Below are experts of layer 9 (counted from 0) of a mixture-of-experts language model. Rows are named router (the router's row for the expert), gate (a neuron's input weights, with its number), up (a neuron's input weights, with its number), down (a neuron's output weights, with its number) and show model dimensions 256-319. Each number is 128 + 24 x the weight over its row's rms, rounded and kept within 0 to 255. Numbers have three digits each.
Before each expert's rows: a language model's description of what the expert responds to; "raises" lists some tokens whose logits its average output raises strongly, later layers aside. This comes from a sample of Wikipedia text that the model never trained on.

# expert 38
What it handles: Everyday common nouns after an article or adjective, such as music, water, church, strategy, education, fee.
raises: " with", " and", ",", " made", " that", " in"
router:139148111113142133113145157143147143110144161149154168135138129118106080161151156133118141110110122097142156127157098077139148141170138109122143113134127097131151165131124116084107136127115124
gate0:105139157097105178088151118125161117145128176111128093131095141176132087118162120129092182132115159133111128122146117119152133128150123154130099130098100102146126115143146121143101112127174115
up0:095110161085110157104160143130189121124143156104114117138077132166120118094156144145105148154111149105101111136127156128127115145159131132157092111117078099155149141147147126145121100111125126
down0:116084115094120143163155153124110132125164167152147126124147133109149135121106151123151133113133161104096118101113163143107140127131127130141121099128124133118114110142101082143172116111147108
gate1:110134158100149132120114116145138128157125139088198154130138136106113113167158164132108112105101123109137082146091113152147152150141132127120104127109146099132100092151144140100126124172123107
up1:173095087179106114122136138135151165137130117120070121108106098151158182076102109133150107167179132098129169106131145126132135123131130138136148136153096136110186139120135114132144120100083132
down1:128137096126117155171108119136166106159111174141130162139151117158092123131092151113169124150113133075106124121085096149176167128105128087125141130109140156130107146123151156153082101169119114
gate2:148082134069140088113127116140061107118099158093156128103150131112102125155126114124145152117151139132160152126163105126199121104134131102123102129119161125077130137122161152146169092141108125
up2:148105106091131133148125114104087123126128122153149137139148115104099116137130099133145126137120123144141142093126109141154103117153150128159134136147134072126132135144125168129133122119089089
down2:115121121111135120134115186097107132114133115154140134100122104112146166083148114123120106116147114187125129115093097124144165122117090100120131141093077111178099113140102104129113117111161169
gate3:126130145122124144176121148135117161151144119148154148132132124106130157150176130103122145175146144114145138104113082165161127112117106152093110134139090109136113091112136096127139104117146132
up3:151124155145100114131111109120136112149099132177084116150124137137103099120092102148100099065100135141114128150106144082138157117122150075134108123117127122120138159141116129118123150139161089
down3:185142150135102127107107131161161112151141121149134128134130091150140149105101150126130127138112199116098119146132104121106125127138151123117150092131115084108162120155117105129142150158123100
gate4:133134138124105154111136146125126133142129154165154163159110117104162127172119073106088187120129152125136119119141116080155131135142119100129146128142122089124138144142125119138145118165102076
up4:149132156128164109152159144139130115130164111059125151119159151135122109101138140128146125156156092144078112131095133157119090085099144144130147097103095176145109130119124095165152143098091165
down4:162177105153153176140125122130128113125131107106143151133068146177091129135157135129124103181118078101128115127109138095110144100158110141132124152143126150113156076083167107106115120169116131
gate5:116120163135132131108105121127161149176131117142119143142138137182154095123144110134093130112157105127096113139132182083104109140122145127123130107082157111160100115102128110122093154107119145
up5:120130102119086114103128114112140125098142120164124056140122141080116157138138167119166110117098139165165140135104099191104140111134134143148118125137114106096168150125131163123145071107124133
down5:148168145151136110133127099099146151136111140114087138117133143128126112071122116120132122104127166132099115108106092127079092106143122160107100151095120139092123119133145117109137128152120149
gate6:128144112111152128094145057148098118113180115120113216079141130114139150135142141145169161150123135130171112112160142074124145092076104074111186116160117119123128137129149121113132107134143116
up6:138125085122114128138093100123136169120111095164132115127144130168149106139111102175082100145121152103148126117172086145152122113144117156122093148095139147169150112121109099122153125122122116
down6:150159113142166143149125092120141146170124093199117153162127127127120094162211140131115137183154130171177121144124082133159105136107102113104158066161126096127111108123146086099166138154112134
gate7:166142127148146080112166144132112127110143157102119127144116188169108113110139119129141093159145158114140141158163094104062104164138130116107104103074122114119153095163120117116118139133105124
up7:098093090088108142137114108126137107137122117146102114133129115093192163107087119132124166109143130112111165109123173113165147092122135103103142140178123116139100133090119138135134123127183140
down7:149155136136140116099146142086121091150127116120131105158128139142126106164184093141146142133146093116145108141084125159109116130110113137098146087143116134137107143171147117175077096150080115
gate8:106158156144160097107117117093154130131094171142097149129132091130128107138119136137071121128126129109131157099182113107096110123126143121121141151130138114085088101109166155115139110124130139
up8:173162110128141107132124118120165131130108138164117128124136087152112112110125111136067136131130143122131143120178122128121115146130125077152150156155129122093125145084160179130132116120106110
down8:151177145106134163195171141160146111154143155113112095095131134146116125109127112118148126141132130100136137121087135112120138092159146105134103123130067095115052104139095119124154140135152114
gate9:114124163086130189146133110116103115146156140136135112108107112178104094152130108181149137112107127092145106137124146112121122079141149116161133108121126115149139104145156151098138065123104122
up9:116119126154152106127118148123148166125113107082135080093128153135135146064135145117140107130130142103140162148113124101134164140170138141130125145127115133150125120137129104117118139124153155
down9:168099105132142133094132152124141079130121154159135082126120138097120121126160104099109115131097102125121139139172163116154164117103138146115130085096148135144144090185087134077129154123121128
gate10:139156173104114124165133145125132093127175140106135140138158130124135113148118196095130114120101107115132102102089106153110199082145169154148103089147164127115159132100131126128149103179110110
up10:125119094123127100118131083123165148132120177131127077106108125135131152105081157136124148076118132138155138144076131192138130126124128090170121141138123130128167129116130124141125091142116107
down10:106134129119193122110083126158112130099095096102093162166128140138143140091125113149136169139161151120104110165096144139141124089152145121141148152170138150089133172136133130122161133112139127
gate11:113122132120080163145160151095160166116128106158143140134120141134135126128125100134109116152156114126157112103128119084137152124137099128156195109105181085095122111116135111133145109143106103
up11:109133126102101129150107093084138168116134135161121139118123093148129125125150090136132154150154141183151134122133138115144150083150131143132111090198123100093137107094124105133097092103112113
down11:133139134092109107120133102126123116127125112131123095195138161117094145155133142157106082145133086093142111127114153128083212142153141129154109113161130092092150100134127156123095120112146136
gate12:111123114117141137130149145109134119140110158167120127118131137104129066128127158156132148141080141116114152115103133094081124103156178133123176112113082136158140136144138130105127116100097148
up12:121147143135078124103147130122100130118151120062107130111089172138137159154116141137117140132128082110132140166166125124082156126122120113141119104155118118119134115102128154140129150144119128
down12:135135147095104119103133078098130149133129138147130093148111094128140148105081107079128135177162156144124122099125120121094101157143097121125129183123123130179115099133139150137137144106121165
gate13:125101154084128118101134110095149120142154126130145159133112134114111145137157093133122135130121121163127118152132115109149136137117139142132170093117121105149141098135126096102155146146113101
up13:135123137125101130066132080110112115134101130128141149165149113144094123142156110115139178090121097124157077135170118094125149127138120110105131138132115111120128089140130111145157137130122081
down13:081117139110135128138124153090120117114153125151157093116133121150113119145113134135178106117158126169140149107135152145137104170161115125111159150174170129145148144147100146127102093122135111
gate14:107133141099109117139143089157105116159143144141129164151142121144120145143112125123130133090124122109113112109101093117106156075138120105119095135090156110141135140129136153123184091127114125
up14:138135112130145111164099201066145143120106112135132101079071147145131130119166115143122134151094141150155127123152157185151130152121121151142164121148098145094099108118124122146125138096167144
down14:109097140128161096120079101152123145117118153128125126115138127117114144112104189129150111118131122114143125135100075175111129112135156121116077197129114125124117150139110129113169131146124111
gate15:129112127067133158117136128129137145104127149120151167147156110108129107106082148141116116145110161086133117107139132143141183134166126125133114118126167118137134159132133101131124113171079145
up15:104108139117131097142154162168139163146131136113097102165150120091135153112115089146112136073161117116133145121132109115133105130129129143127143087159103106129141110161115117144147136095121162
down15:123122120087185099124131105155128098124137130078130123172148073104103127155128093124137134161145088119114132105095081175148165125095065133135126122126132107154142154147128134176100141163097141
gate16:076136131114116127138146095087159104155150175158160143093152149150121080147151162171110128144126101112150099123170126103140128114126171080077165109125119103113148126170132106127107093105104108
up16:143119095122131143117111176150126160103129094107088119117085102111104142118114103101150122114144162127160158139133106127156132150090130171197132140139169142141087111072118157130094174131207159
down16:152055107083114138153155135111148113113164141110121140141108089076098128179111150108082105121138118082120127127097135172124117134077090088121172136142149115107160103145127138138138132136119108
gate17:087108096109153077113135152113141157137132122150078126085114128078178084160138101152177140145141147147108110065149144135147165106146165133116120120138130059148139122132140158128098081122097133
up17:116129101121120111111088132152115163158122130154133122092082176101184126163140129136168157118137124132119120107110140123145110137136165096143141146087092118136124109138151160137128094092079124
down17:095160095140127145128129153098123154087089137082135105173182123113158125138088121099143105143081139132081147131117099108138091099159126133141146155091095121118133177091109111155171134154117134
gate18:152131142182148110143141154138142125097129158119138145140137142155121136142124155134103128137138139120141122131148135158123118177131131117139068117119115089104144067155162144108133120153182137
up18:107138089081113147099061157094129157128130122144100164103113123147125179098130118134153084127105120159098156123127123097144170116142149129119150105115138160145126168129137153130074136086098084
down18:129133148112141137137135138124165145154100145117108121143129153134179095170124120126069105120108102199139163147131122128128166151126136132094128158090200101123101162105138141162150133111092121
gate19:127140129105168127139110143158162098148154177089151167138126150134188119132114131158101185170142109133108133143149100059158151141132122093156153093131135149114107133095146106109123120128134117
up19:147097083152116126157165100140127171133116124122078097133134097129090110143150129147148137130131155129091136134128107146136096097130109134111106142088120122108156114159108148146140125114133161
down19:144185112113143102143120099187153118123117135143103132134115114164087089166191137117122177171128096162122128118114098161149151072096117123095125107120135114102136150100154142140137120138169121
gate20:168127124144157105107160116122181115121126132150131145152124109114134110120181122126115152120129098146136116146167105146141107147130147153086112087107082111117103157132139148141127095081128112
up20:145115149150137105127151098123143108125143154150146124163149136118130125107160162089091141122129116151146134161202096144096109149148136118107113107129088110146130140134134124127147093123155109
down20:111147139104108107104099083125153119069150119157114116114104119146166159124126180148111108136148170159148157157121120166143092076141146120149161125118104113085105149091130153129097117107113144
gate21:130114092068105111137130181129113145123095137139140119160136084158190110113133128150136121089114146148128127109139134122122136130134110147087115130160162114160142145142135130133124140143116132
up21:126103082108154094115107135164086192144149133156147151153114135107107129130135099152123108124124087132083108088146096148124177066143186137156084113102138070151111130092118114115153114170091101
down21:095093111102113143153118179091145117155176123157116146139156133159177121108139120136116156113120144141098094083128165127155097159125178118086131121131149161125143103144071100128084133121161133
gate22:150124135122158153113135129093101122117155185133147170097118179138112087145182147154120125177101112134139108128161105117119145130116134105130108134116146128135160084191125094131167150070127165
up22:125083128116133147168139137191127151155118139097136130155122104139120126130113128101124075142150112121152164165116161119098117107148146143112112154112121150118141107128106174131092132122137130
down22:105170077108127130092143158181119140154139125139161120102122142134097155126122149102148155100142149103123140052087094141134114126141128096114132124131160115084099085138138170137138131128167136
gate23:155144088128099107165123139139074164115083128143137122141111146097102100128162143118119114129120127138141130135117121139187172081116102131086106116113139124084128146144162112111133110127130122
up23:114098155121142093173165182167092123111147120158124078172138138119133159114125140159164181131145111152144148106112080139132106078146139154118127163138115129132121115167135154138133179114090185
down23:114131128153097141130101124071166140150107136126134138124113126157160171089110173139143127137092102139126118130156094134118107127110140149106167142134060152108140088157117123152131128088097140
gate24:125125177081109130142152127102146110085138147121114142131136120103101094140134114174103121158135140121105048141145112119118153119113128084130142137120105094114152116117134153158085108123087164
up24:145110107105119109129130157173130124138126118125133142144142116099133160109123154124131094088089176143127116118128099091170103083104116112125138124126123133114120135119129155131138166104119136
down24:110068093144125113157140085099131114122081106137133102138103124149115102137123135118131112115133126098092084130128093190145160119139174118092129206089112132127092120120106139153144134128106120
gate25:101103097112155116103123133121114123134126134116095128131124133158127123132148124173071155104168137116115118111118142122082162113119137113131120126116098128100087138079131130113072112091086101
up25:140155188155114177111105157158145098108134147108163115112143118115102141106121126123136074136086146116119084128125153127186085177144140131153145132106153137153111133149129141143132127120159182
down25:158122156116158154138166127140127168102088097119096137127121089114118116180152103121136143137128101121176088100111132117111146122091134130147114149151086128112164154084125097116154152096134072
gate26:155120128137154135080097143114132141133126127150161141131173136162110072151111103141164106145093124124129133102120157126144186112173133127143150148189129119114126142073136154106160108148117147
up26:124160117111127121122112123103129108095128084100166170102142127166141125101128153129131099142117114140152129118103106109172101124102100122121105121104115164119103112109115124088113129159123111
down26:097115100100142143194165111153156123124110121109143145136081167126116152096170150168125119124112163160128124126099136115099095149137138161144113123080124122113108110153197128143161126160160121
gate27:105142117113125107121107138142153149100124164144102125113136158178101129149176116141125097126148139079093126133137095160184182105183155155081146162132116120128126156111141110110129107129124092
up27:081142150153120179100134108152135099126139148124134123128117110116138120101061126102150145108125156120131151132154131100146092131136133128182121120119155151159098083129142131147113163126183158
down27:110111183106148147133132137149125159156099115099133175095129123122134187129082117136079138137076115130162133139161134137111149165160151165112122139111146132103087135109184095177125165156142132
gate28:145121099125132129158140128130174119136159144167137110137072128136116123136170113148141087131139123122149132115124137082080155137145133159138160107084119116103160110127143105096131156160100104
up28:124167161133125128080165107107139140109099144133104089140126112106132115143150175113110124116210118170111138138141113126137111141087145146126111097097075099103148149153127078073087116140082126
down28:111040105138100109116105109152132156099168128121125143115158157148120152092139129136142118146100158137101167123160135114105097127147149170174075150113132149142167117145100154150099111147161184
gate29:106150133132180089142142159137141167145115123165102173121129144137158120153117121125135118175084142081119122110104121109122112077110144105088116168148128095106122141097148133127157061169119145
up29:116131143114135118154149155144155149142110130170134116179138120145164082113138080122115113153124135087135118091141121104168113150166151102117141173154159090107120149129135117144160097193100163
down29:150155114088119139157096155109148150111113101127126111151131142133152129159092136109180098115101156106111149110109144143096100133112125107106118172156134135141136131118127116156127125104116125
gate30:123099138105163158117114141124148166093163155167129101103097118111132114150116133125125075135120177146157117113147134137149138121127142127149139147149118106139127120180135122138120119129136141
up30:134127071149123092131118098136096153134123137067110123126123078143104148095099139179107147098126127129087104113143096128152096122130088146117096142106147130113137160079142129138118178123123131
down30:137120135125118182113074168136161145122108073132105095129161146125147146115138091163155093121137143099165092128124137151127137097151130133161157135139093118156099083171105130110085142153133112
gate31:141145142124131160168159142107160124152153133138104172093141148185142089132164092148141170146073108107139119133099109148138109109115092128063146128126137170111144114124149115110137102105131072
up31:170127077115139078139131126083158145134147107140113142123103127146111119149105124138102121113103138137160150094134086131100095153107130126131159139166154128121138101138120147119112113102136151
down31:081186114140166136106147077135161118084164117102129121144132127116110144083123146094117126062149133114162151141099127160126157147166132121109136095161142127140151150129111171142096147179171135
gate32:133151131100145181136142074090111125093122132132150158139165139127124089137125116123136111142115145112162106103140101094123117123146109114121092155176144138134124135149138121143110060124083142
up32:139125134173085129140135082082099109156126144112150144135170146121156118203127118109115106073176129110100168083154068101117130142111153149133158143127084103101124125142137122116096119179144166
down32:176123109163153124097122128096101104170125114114117142134114115150081135128155144083138148135153070101118090136102140135094107092092083122108121133133120140150110120133100104131126099104089129
gate33:102133151119130129165158177136138121128146144130118146115133149085128166122163165132130127099132133160140103149106095123074100177149150114089153075076136105121139146128117113082117129132168135
up33:137111096131120128129119106114097126138113097116123087136120112157143131117148129145109146151122087104110157150122144133147160136109158128124123148187142157125143126135132130139152149088158111
down33:137130143053147172120105127144116153149134112105140131115159161105178151123146119092103153105151159170127144146139142104120147144122149147155155115148120122132153106112184126113120138110134097
gate34:122150104144090155151120112101148110096143141150120142156128157126135092125139127136120136123111132116125122066145117113132159114128131120124127132129075124130109118102144170068116097113101103
up34:140128111127115106121123182123150120118141102110141090135116109114122150131153131126096126165141131122141142167084145104142110165129152136114156111130137113114133118152119099150129161131147093
down34:094113125165124160134122155110125117103197109107119131129134128105125111147167103091103089145134122128118125125119149126121126137100154142167160097150084139116126084104139125121149111093111100
gate35:145138144118082135161078104140173156153114126194132154150135134137106094145172132120125127158135074112169120095109115175123128127121090073145123074113130130132112130129172126140141067158079095
up35:130117156118118123064118095114150148146127150106151155126158093138149114112148167134133117152102139100100130112156147095143138132134147125132145162158142099124097097130127116123140131156174106
down35:098127135143153077148135153120092168183109134148099170132150149143146141090115140129109161076104131122145137111138095148129127112137157119132153114104118143137126138143169091098141119140138137
gate36:132119137151160105146173154134143149093117137129080137128140151139130127116139143130142136156152136114162146104114104130116140130163104175123124135135125109098107110138122090120155117128138149
up36:099141143108081164150116151126092103117109152139174132130107075090105095125122085126141128148124105126119150122153125099137153140124173099137165131174123144153161187112117121135143135135155094
down36:136139144120103145116145142143093104125138165122084142123163136100123102144141074110160149100125133117152111145098112160161112113126165156121153108124165111104120179143123120111106117130163088
gate37:103125153126108114106111122102115139103128188125100154119148091123114119130127119136159118113135126130145116172148104152116119173137113107134143100185116086083124114160142106143129115138116171
up37:145134127158128148101123129124131133112138144130107124146138101107122159119107152098123112129115145112155120106187075098112149084152150175116110129129071105094137136140161088105180103151108160
down37:113097130122125121089104150074133106109130145141114095132130127115100075156133102122148123147116111160129131132088132137143098166173136102119148117131161089142124135161099129118081126141123159
gate38:138121118100080123120102131146153147099101145138130140156105119166157138164175095148086128154167155153143114127135107107144111140135169149144122154121130089091114129103152103110113123104129124
up38:109147129118097157143167139167135184107082130192167155134131117084153156124145082136137151125162105155103124099160122129109102132123151170123146126148126084118105106142158144126133110112095124
down38:118134105090093097135079113102162138101125105122132106105157120116112149136106088108142115139133126176122087136137095144155129069120077135140153146109151120146047139149147129147153165058097138
gate39:097129129077144134107115129138119141138101153122130173142167135098110114110130143116143088135088088122099085122099106133126129114128137124112157141134127145104155144099132091122095117142105136
up39:134144167145160156101132125161123152125157117072076112130124147141093123179138149118081154116138142141132120105129101123130179132088092137199150137144134103101121134135129112134155106141103135
down39:168150133120122097097133122136141137114156146115161143118149125134133116135111157132140133096139123150129095143148149165139123120186101136158167101069151141160141142169103110074101146104157139
gate40:160100102154126144162141142135153124120139140141124119116124138123163153150135080131120136116123079130110101150196123151137198066098115123104102116130147137142113098152151121101124094172090117
up40:143151173103108101108105139104103126126111110097125159141129141127116141119095152113160120128108154109136119120113120099125089163172125135112146118108092146138113152118151131147112145105151116
down40:132121154132116067061136119177157147098163157124128139127141141134115114153137149111163125161149151097131155119124109182125107086126113123165092140162104115115138133123138151169127124149135115
gate41:109134158114098134111163079143119164098127114130146185161106113135164103149166138155093136110119154097120131131138109107169109150144130110125086118126165095130178130126137149135111101166177080
up41:143102169118092147106135158149117119118130179154170164133097113142149125107154131107121121079064170145179156154106187065133094105103188119169137098145115103128188124188118115140142157103098096
down41:099151145117141142129154142081117109091120178152088165116118168117116118137131100143138130116114106156132094115113149102150153166145142095126156122119154120138149113160134089114141094114211142
gate42:079127155144132123130161128155146057105109135118122137154137138111101146110136152139157104118106103122147112131103068109072165130138124102113115120113105091126142140129137128124099115116151159
up42:117123155120145125096139084093160116061125110146139124136105150109121125133176098158121112070112099104116157074132133108127166125131128153123158122143143065138133135132121164130135077130186137
down42:168142120114127123125165138144140125111125122149155089138157105076121117143117120131102123131151062170110129162122117182123127135102062085170159170106134167133168147142107112131133148126109170
gate43:116115141120144131072147117159174127095135132162118141129131141134133059142169092146144139119131126132102118129181112127099142131146144139136138095125149066117152131137110140130119138143169125
up43:131121125112148141127142104117132110129125114130105109146130146123162172097123133106123135122107144176102142113090140141137130138140101105127100164139106140147133176114125139127097113136104135
down43:085124148149131079107127093163145119090147114077124153175096128128125095170138102170148137181155120128167164154130137118132154104110111162164124134153116155126101147131115176160117127138123160
gate44:069133162166142071125136163115177133141145162135074137095112133118119093193118104146130126125118127143124143133151127119141156117137114114120124150098164104120140104085147134119092109128137120
up44:105114150133146103109137118145146075127120141106075160136142094103145112169123153136116106144125146152112164151165111139167187143158133101154141118115186082089144140069132109105127117147128106
down44:125185084143131140127107140113135160158105119134119122145134144156091149156121097113123111118147132127134110137166119141117123117135130113155112107094140145103123105151079109106113131131127124
gate45:079191148115139123120110111142106100132105180153150140164126108157112103175123152156080153141136111113143091094108110116107108117127097126135122109140175111129130097102153174104118123112110104
up45:094138113159142138149116164113070129095132135159142154159160129143129098156115127158103134100090091149090112033074094141125136108104132143117151126117133148106102141132132111143104130184109140
down45:129170101136133134167161132120095075124121121095099171143157126167131129162181099123133127147121110131159109130127132157141114111136115099152150118124088133141093137132163129183138138108169122
gate46:110142160155132129147175130187141109119130197147131163141099162070117091164147161121126108172149099067103114138149118119102120106142141160084092144125106095138150130155159077120099118177115150
up46:159104121122140118139134157115122161130115162129130136115133131105166147117126096145145062170131146127129135123129120099127111144172107133124117148143154128111112123156153123145163183123113129
down46:083118087113123136096103095114126153119118149083096111153111080169154140124092092138095145120108146116161117087121069141143131105104124105092129110131158114132152094139027115107128114117104116
gate47:113131105154115111117130154110111154136130166141110136143160151079101154114142093173117114129133135148063143129153058171135132100125137103137118109131141108101110145126143120112140100136083082
up47:125134105143138111140125090130150156131119105129171111145161207132137123138128180115162129132078101168099101118105157116119126133109109145117150144121138151165109129133126092100165149119139155
down47:121138145131112140131124111166112147137129124151113116112125130120123115101088147137133149099150147129080161138146100098074121111161133114141139142155124146134165133100149138128124134138105111
gate48:132151145100135119091112071127145089119112139170177114143138110140121100115135135124088111104095088092117087086149125131127137104150121129117113142134113090118157146160134164156148098126096103
up48:116176096145116089103116088081150113143145161185128138100117143115105118172087110132128147172108143153142128067099098156154152118143107127125171146121115172102100129122128102087156129151149111
down48:128112126102121090154123157129111178142101130130148148147174161103120133119139136134114130091155156126096154121102126075139098110192132136136079127103178110122095114076100114177101146157101127
gate49:136164156162135096132150109134139130123130106074178180134119150163143125144145106117123126098110097108142118132121138048141122100124127111133098142134119140119143078077130146117165138132162134
up49:108113140109140143110135158166153137154125128106164111129144146093106126162126154089127130120144076132114089130103078133118163137117125125116124127131165092107094161152116103122141142094140147
down49:127092126096134123118109123131141192094130154134147099141149105114177136111114105136155122132066138154140156119130126140161054178126109109112146139136113153164131170128041133134121103144131150
gate50:094111159108104135150117169162119124104146168145120118174115089068144097124143145105087141141136122097121129086117091093147120116170124154149126078120145131113123136153134127101131124164094123
up50:177145136130142103110133112125130144137152140102067187154134137159125106103141162115101096097155139158156093149153141132122122111120117137143163116112111119154136168090135108093134115144115125
down50:106121101129147121143116088115112132117146149133094101154116201160160131127114165133160087108121134098115125146139145127125126140130124148153102113164098166123158114143126173124108109129165129
gate51:118150135119150154102136107133158077100130151118122155144149109132110081158149136117098136102109077115162145185178133170114158145104140161098166106146141098156115147090125169118133102111122140
up51:123100148131115145165119127132175116140166131177096167123104136156180131111119163100168097115140139117100101124131183135111117143102119159177115117106157137119116114164139135073117146156129177
down51:134138141110135142114134103128138143112104127144157132110142068169129122111133119127105093110144097113120122133139090155176093110158108154150149117117121145151112126153137120148154149107077111
gate52:078114166130132139112150122165119118108152151131164142105085131131094129140163162133107117117132143164120087181142178140093157137088125123123161167163163067117145111141122100144122125135099160
up52:136102146123184166139167150149141088116101103075124102096105132121107107127130107128115136137083157129143118101165154104141130086111117090135159130132165130146125141159103193133091125115146090
down52:141110123120100145141131144105134149127138181129120182144149086088121145130062101155143151101126091140126105086091136109105142100134136109127120150123126134101143127110192077112133145138171117
gate53:125116114111101147137161117116173182140141138129148118128162153133131139085144150127110126163130153170157076173138117118139123162152145098122179118120103107138153137147128099139142056048128128
up53:118158148171109096135127115075119136156171146140071100108120165113127116166154157124133134080141113115172148088144155171120103121103134081161115139138114110065115125112123156125099139125132112
down53:087137081125117138146099141085151110106150087133124128152098139121183187105115103125123100130144132142096134126127123115133101107134123113144103118130144157130110113137127088169129135166089151
gate54:126099114149133118132133133124142095148139136114099130126113123061127109120149072121119133105142123143127119087128098145109129108138137127117139124178139127097123107128145134116137121114117125
up54:163093117121116122139169130115150099110143152119137136118077134112117137075149114121096127140084184147098142115159131136113136134119133163110151183194122125113148107142148118107128114093147085
down54:146127174124132134133125087131099136122102143091142127141151160118150147125121145108179148131116141180156122145108130109113132145160171130082161126133136119161122117152154167128158115112159148
gate55:126150174106153149087123078099167128128149143120116133098133125113128096176138073102100131088101113099141131108150100103140166123124143174124106114114135086101125136155137127125156119130161113
up55:136102096076137145114105082145170118131105098167142106122136115124140132132120113098124131139158129142137102123152104127172162113123129122146123125076116106122102162138113130138147104069150129
down55:134092111099137109128114135119164174144182123165162114133157087101165129090098133134149158116103109154122150158135085124167069125161164150126151139115155171142144120103090121109133134111136125
gate56:179151136138089130133163132094111127088146122152158161121138146144135116124157162112101084158132106120124132097172147122105134070127164138153151133156129109117157130110148108132112098161146099
up56:150120139179111130103111122150132099116154154081154168122108081171118124135174154106142156112146113109126143143161145085132146111151114103091195120174126137142131084131126143129138121132135112
down56:138104145098107128121156132124194109072163121106115161122136113115133131162093162141120105133113161158101091117135136099140172178129142127163152129106148111118168147130133138141154158143128134
gate57:112169104142103138111162124132141133124133137113148118191153142151139160151155128124129132079106127094131151087077104127116156100141106128142128114120142109137138099104156131107147065118117110
up57:086140135111113150131123114113099142144166116069141126162157153137116140160146141120144137108104111125132139102066098130122169104152126108119147129115168112142122106126147126114116070130095124
down57:153104129098158124114123158106138151128141136158127081097101125091124099135156093129138128120150150178100124178128171121137120164130076095120148090099109166128142099145226118101131137081176142
gate58:135143083088133091158145114170163168115152118128129145133129132099123125092157140117138135118088133110139167145157102127144183109129080137133130135169108107141166104123159161104163121128096113
up58:117131167180119132149134167126086100100122118092109152123133119135168156145156150104138118143183147169091146118102117128140108173127147077144121135104130139114089142103108098131143130138126121
down58:169098141088125149104155120092103127132115144155166145147137157142100148153133094105097141105131111099129133120148178154090120112083129122099107147105130082123106114137143163077128127116092123
gate59:102167110176136128144137099153160139098120136130111142154121134117141117130140204145129093142141074114137164098113107122123147140149147150120146143121145098116141134120143123093112096144136071
up59:138152099114155144148150106117134104133132128150112104111157099087125127121129147106103111115101091156116155130138119130133119165094185132149139084162161059090177165120132113100136074126096100
down59:144120155151128151120125092169129120114132135112140134150113131122128089136144114117124122148139194123095118101153151144113129147127147151172103131133128155144153123146081130114109100152131121
gate60:152158096123119120148127142173145112106136110141108187168155152147148125113131116121074140131115164096140105173148109083116133112110161126140168049144121092142138095157145117082127124109148116
up60:120131168131163144107115170136162127107144122116151127066103132116150153104111135157130126158100120110107113094119151106140185134108102116188146096165148161158117126104142110139135111168088120
down60:137103139142134109179167125127108065198143139122152115170107112133130136131137142113116083106130123131090149109086099142098115130069137133167126132117118174147135135193100112144119162136126136
gate61:128139137113154091134151099143196111146121104108157213125101131117114096165132172129109161193106094125093135123101098099131126111154141132117118116122130100115136152115134114099127115103138085
up61:120089172149093144148120131117103129133109093121108016135185172138147136111141112099129132097136134131130144151137120157134109137079144144153115138081128137135113118155120144144128134124145156
down61:120143146116133140121135139134182133090086160101172169173092107138101109119123114135114145137118074153136102143118113140095116124142121102150158116122112128124118137133127146126091170093151127
gate62:104107117136074121073149140109097076104135150156176111165129133121115116112145123189160131099114142140125116124127133114146131124130083090122115110155108102101144132126112096125124130114094139
up62:120135131159154146127113088128102148213144119126097107085132156099118127129102150099095112135158141105144144161135126138118136139131154109140115126075142136122110130156132132140073134123204151
down62:130156116120099137162132139133174127134154145086146145132122135066154110082098119137108120083136117081153123110130100154124138116141086118121086142115070136094153104121100138125100110127119135
gate63:103116123129137116098132123115120100103101135151099187091103148131165138140141126128147115154117105131178125113116131122098160134156095104114159142140125141140102123113171102111183101156111109
up63:124110131129125144116130128103130134094109128146155144129113142120154160104141142137124087137099122124151125103136104125070146129155112104113136147132156126145130111115147103116120120152096161
down63:122162159151113091135110131141127160095160097138107120147126154138094118186114151119121147093116125184109139109120160179118101146198099141123131135118134146162119093113125138104132160157107152
gate64:117139132075181149124130114155126170129133116047117177158132147101075161117113118100130104106162123110120120090103098142144149134086091131100112136139141087138123126147142145103096144127143137
up64:142155116093174135156135115091120128144133119134132161114153132109095156138138137132157106106141120117120148120119118135146125133084132109145134127161115090134096149133147133113117149150128141
down64:111085121135136139122119147158150124130113146148116121148155129160124093142132152139125140122140121120084151150117126101137136118104145129108096138139142190134153140114077115140113086149105126
gate65:111107102157128138101147122102136112123132129101152106114137124105121114183114136138149092117094124142151094109139102073112145118104139138130156142145158140132141126117150166130107110122088145
up65:094139113177113121139145136150080103132138104125155156131111126126162122171135117144109107159145143168150091114134099111155127103125127120133146089159173130105136126133134162118139142107114150
down65:143145103126107122127142101102123129113101131176155134113135141122132145133118151116163147115104144125146140153096130179131148141166178129117142126122143112107126136107066134132105123146141162
gate66:158113103079138125154128070120128125103150111168110154120122172147132141117099155129115119115131116144157140110163141135096178104105120127127111124161154139132170151108115137131113094178099123
up66:107117112150123134135188119138119106096127127154121145133139131085189088152112123102114128113130129152182126101153111138099182141103145152132107131161166111123099112091127164125115116175112108
down66:090113140135158116143124097116104124130154121103131087126110122133124139118096133160148107127092131172139117138129100101150156150143110122108135108131092188140137141142044112119128125093146109
gate67:134125100121091149107142088096137111103138137113169117125130135146123101169128162158119122146085133124157140094127107080101093137145136126094123109112103120115116111118129114128139123127125141
up67:109119141158159143117153155125118087147110141104130153098110133141131154138146061096133164129118175120123141134156180096133138101150115115151133131133125091141163148126128129119111125101137095
down67:186171097121113113101138162166135116123111113126143131142155083122124111144137138100134125158128101119142117132114136122160150063108121116099103072138112116148090115100105159171104135133079111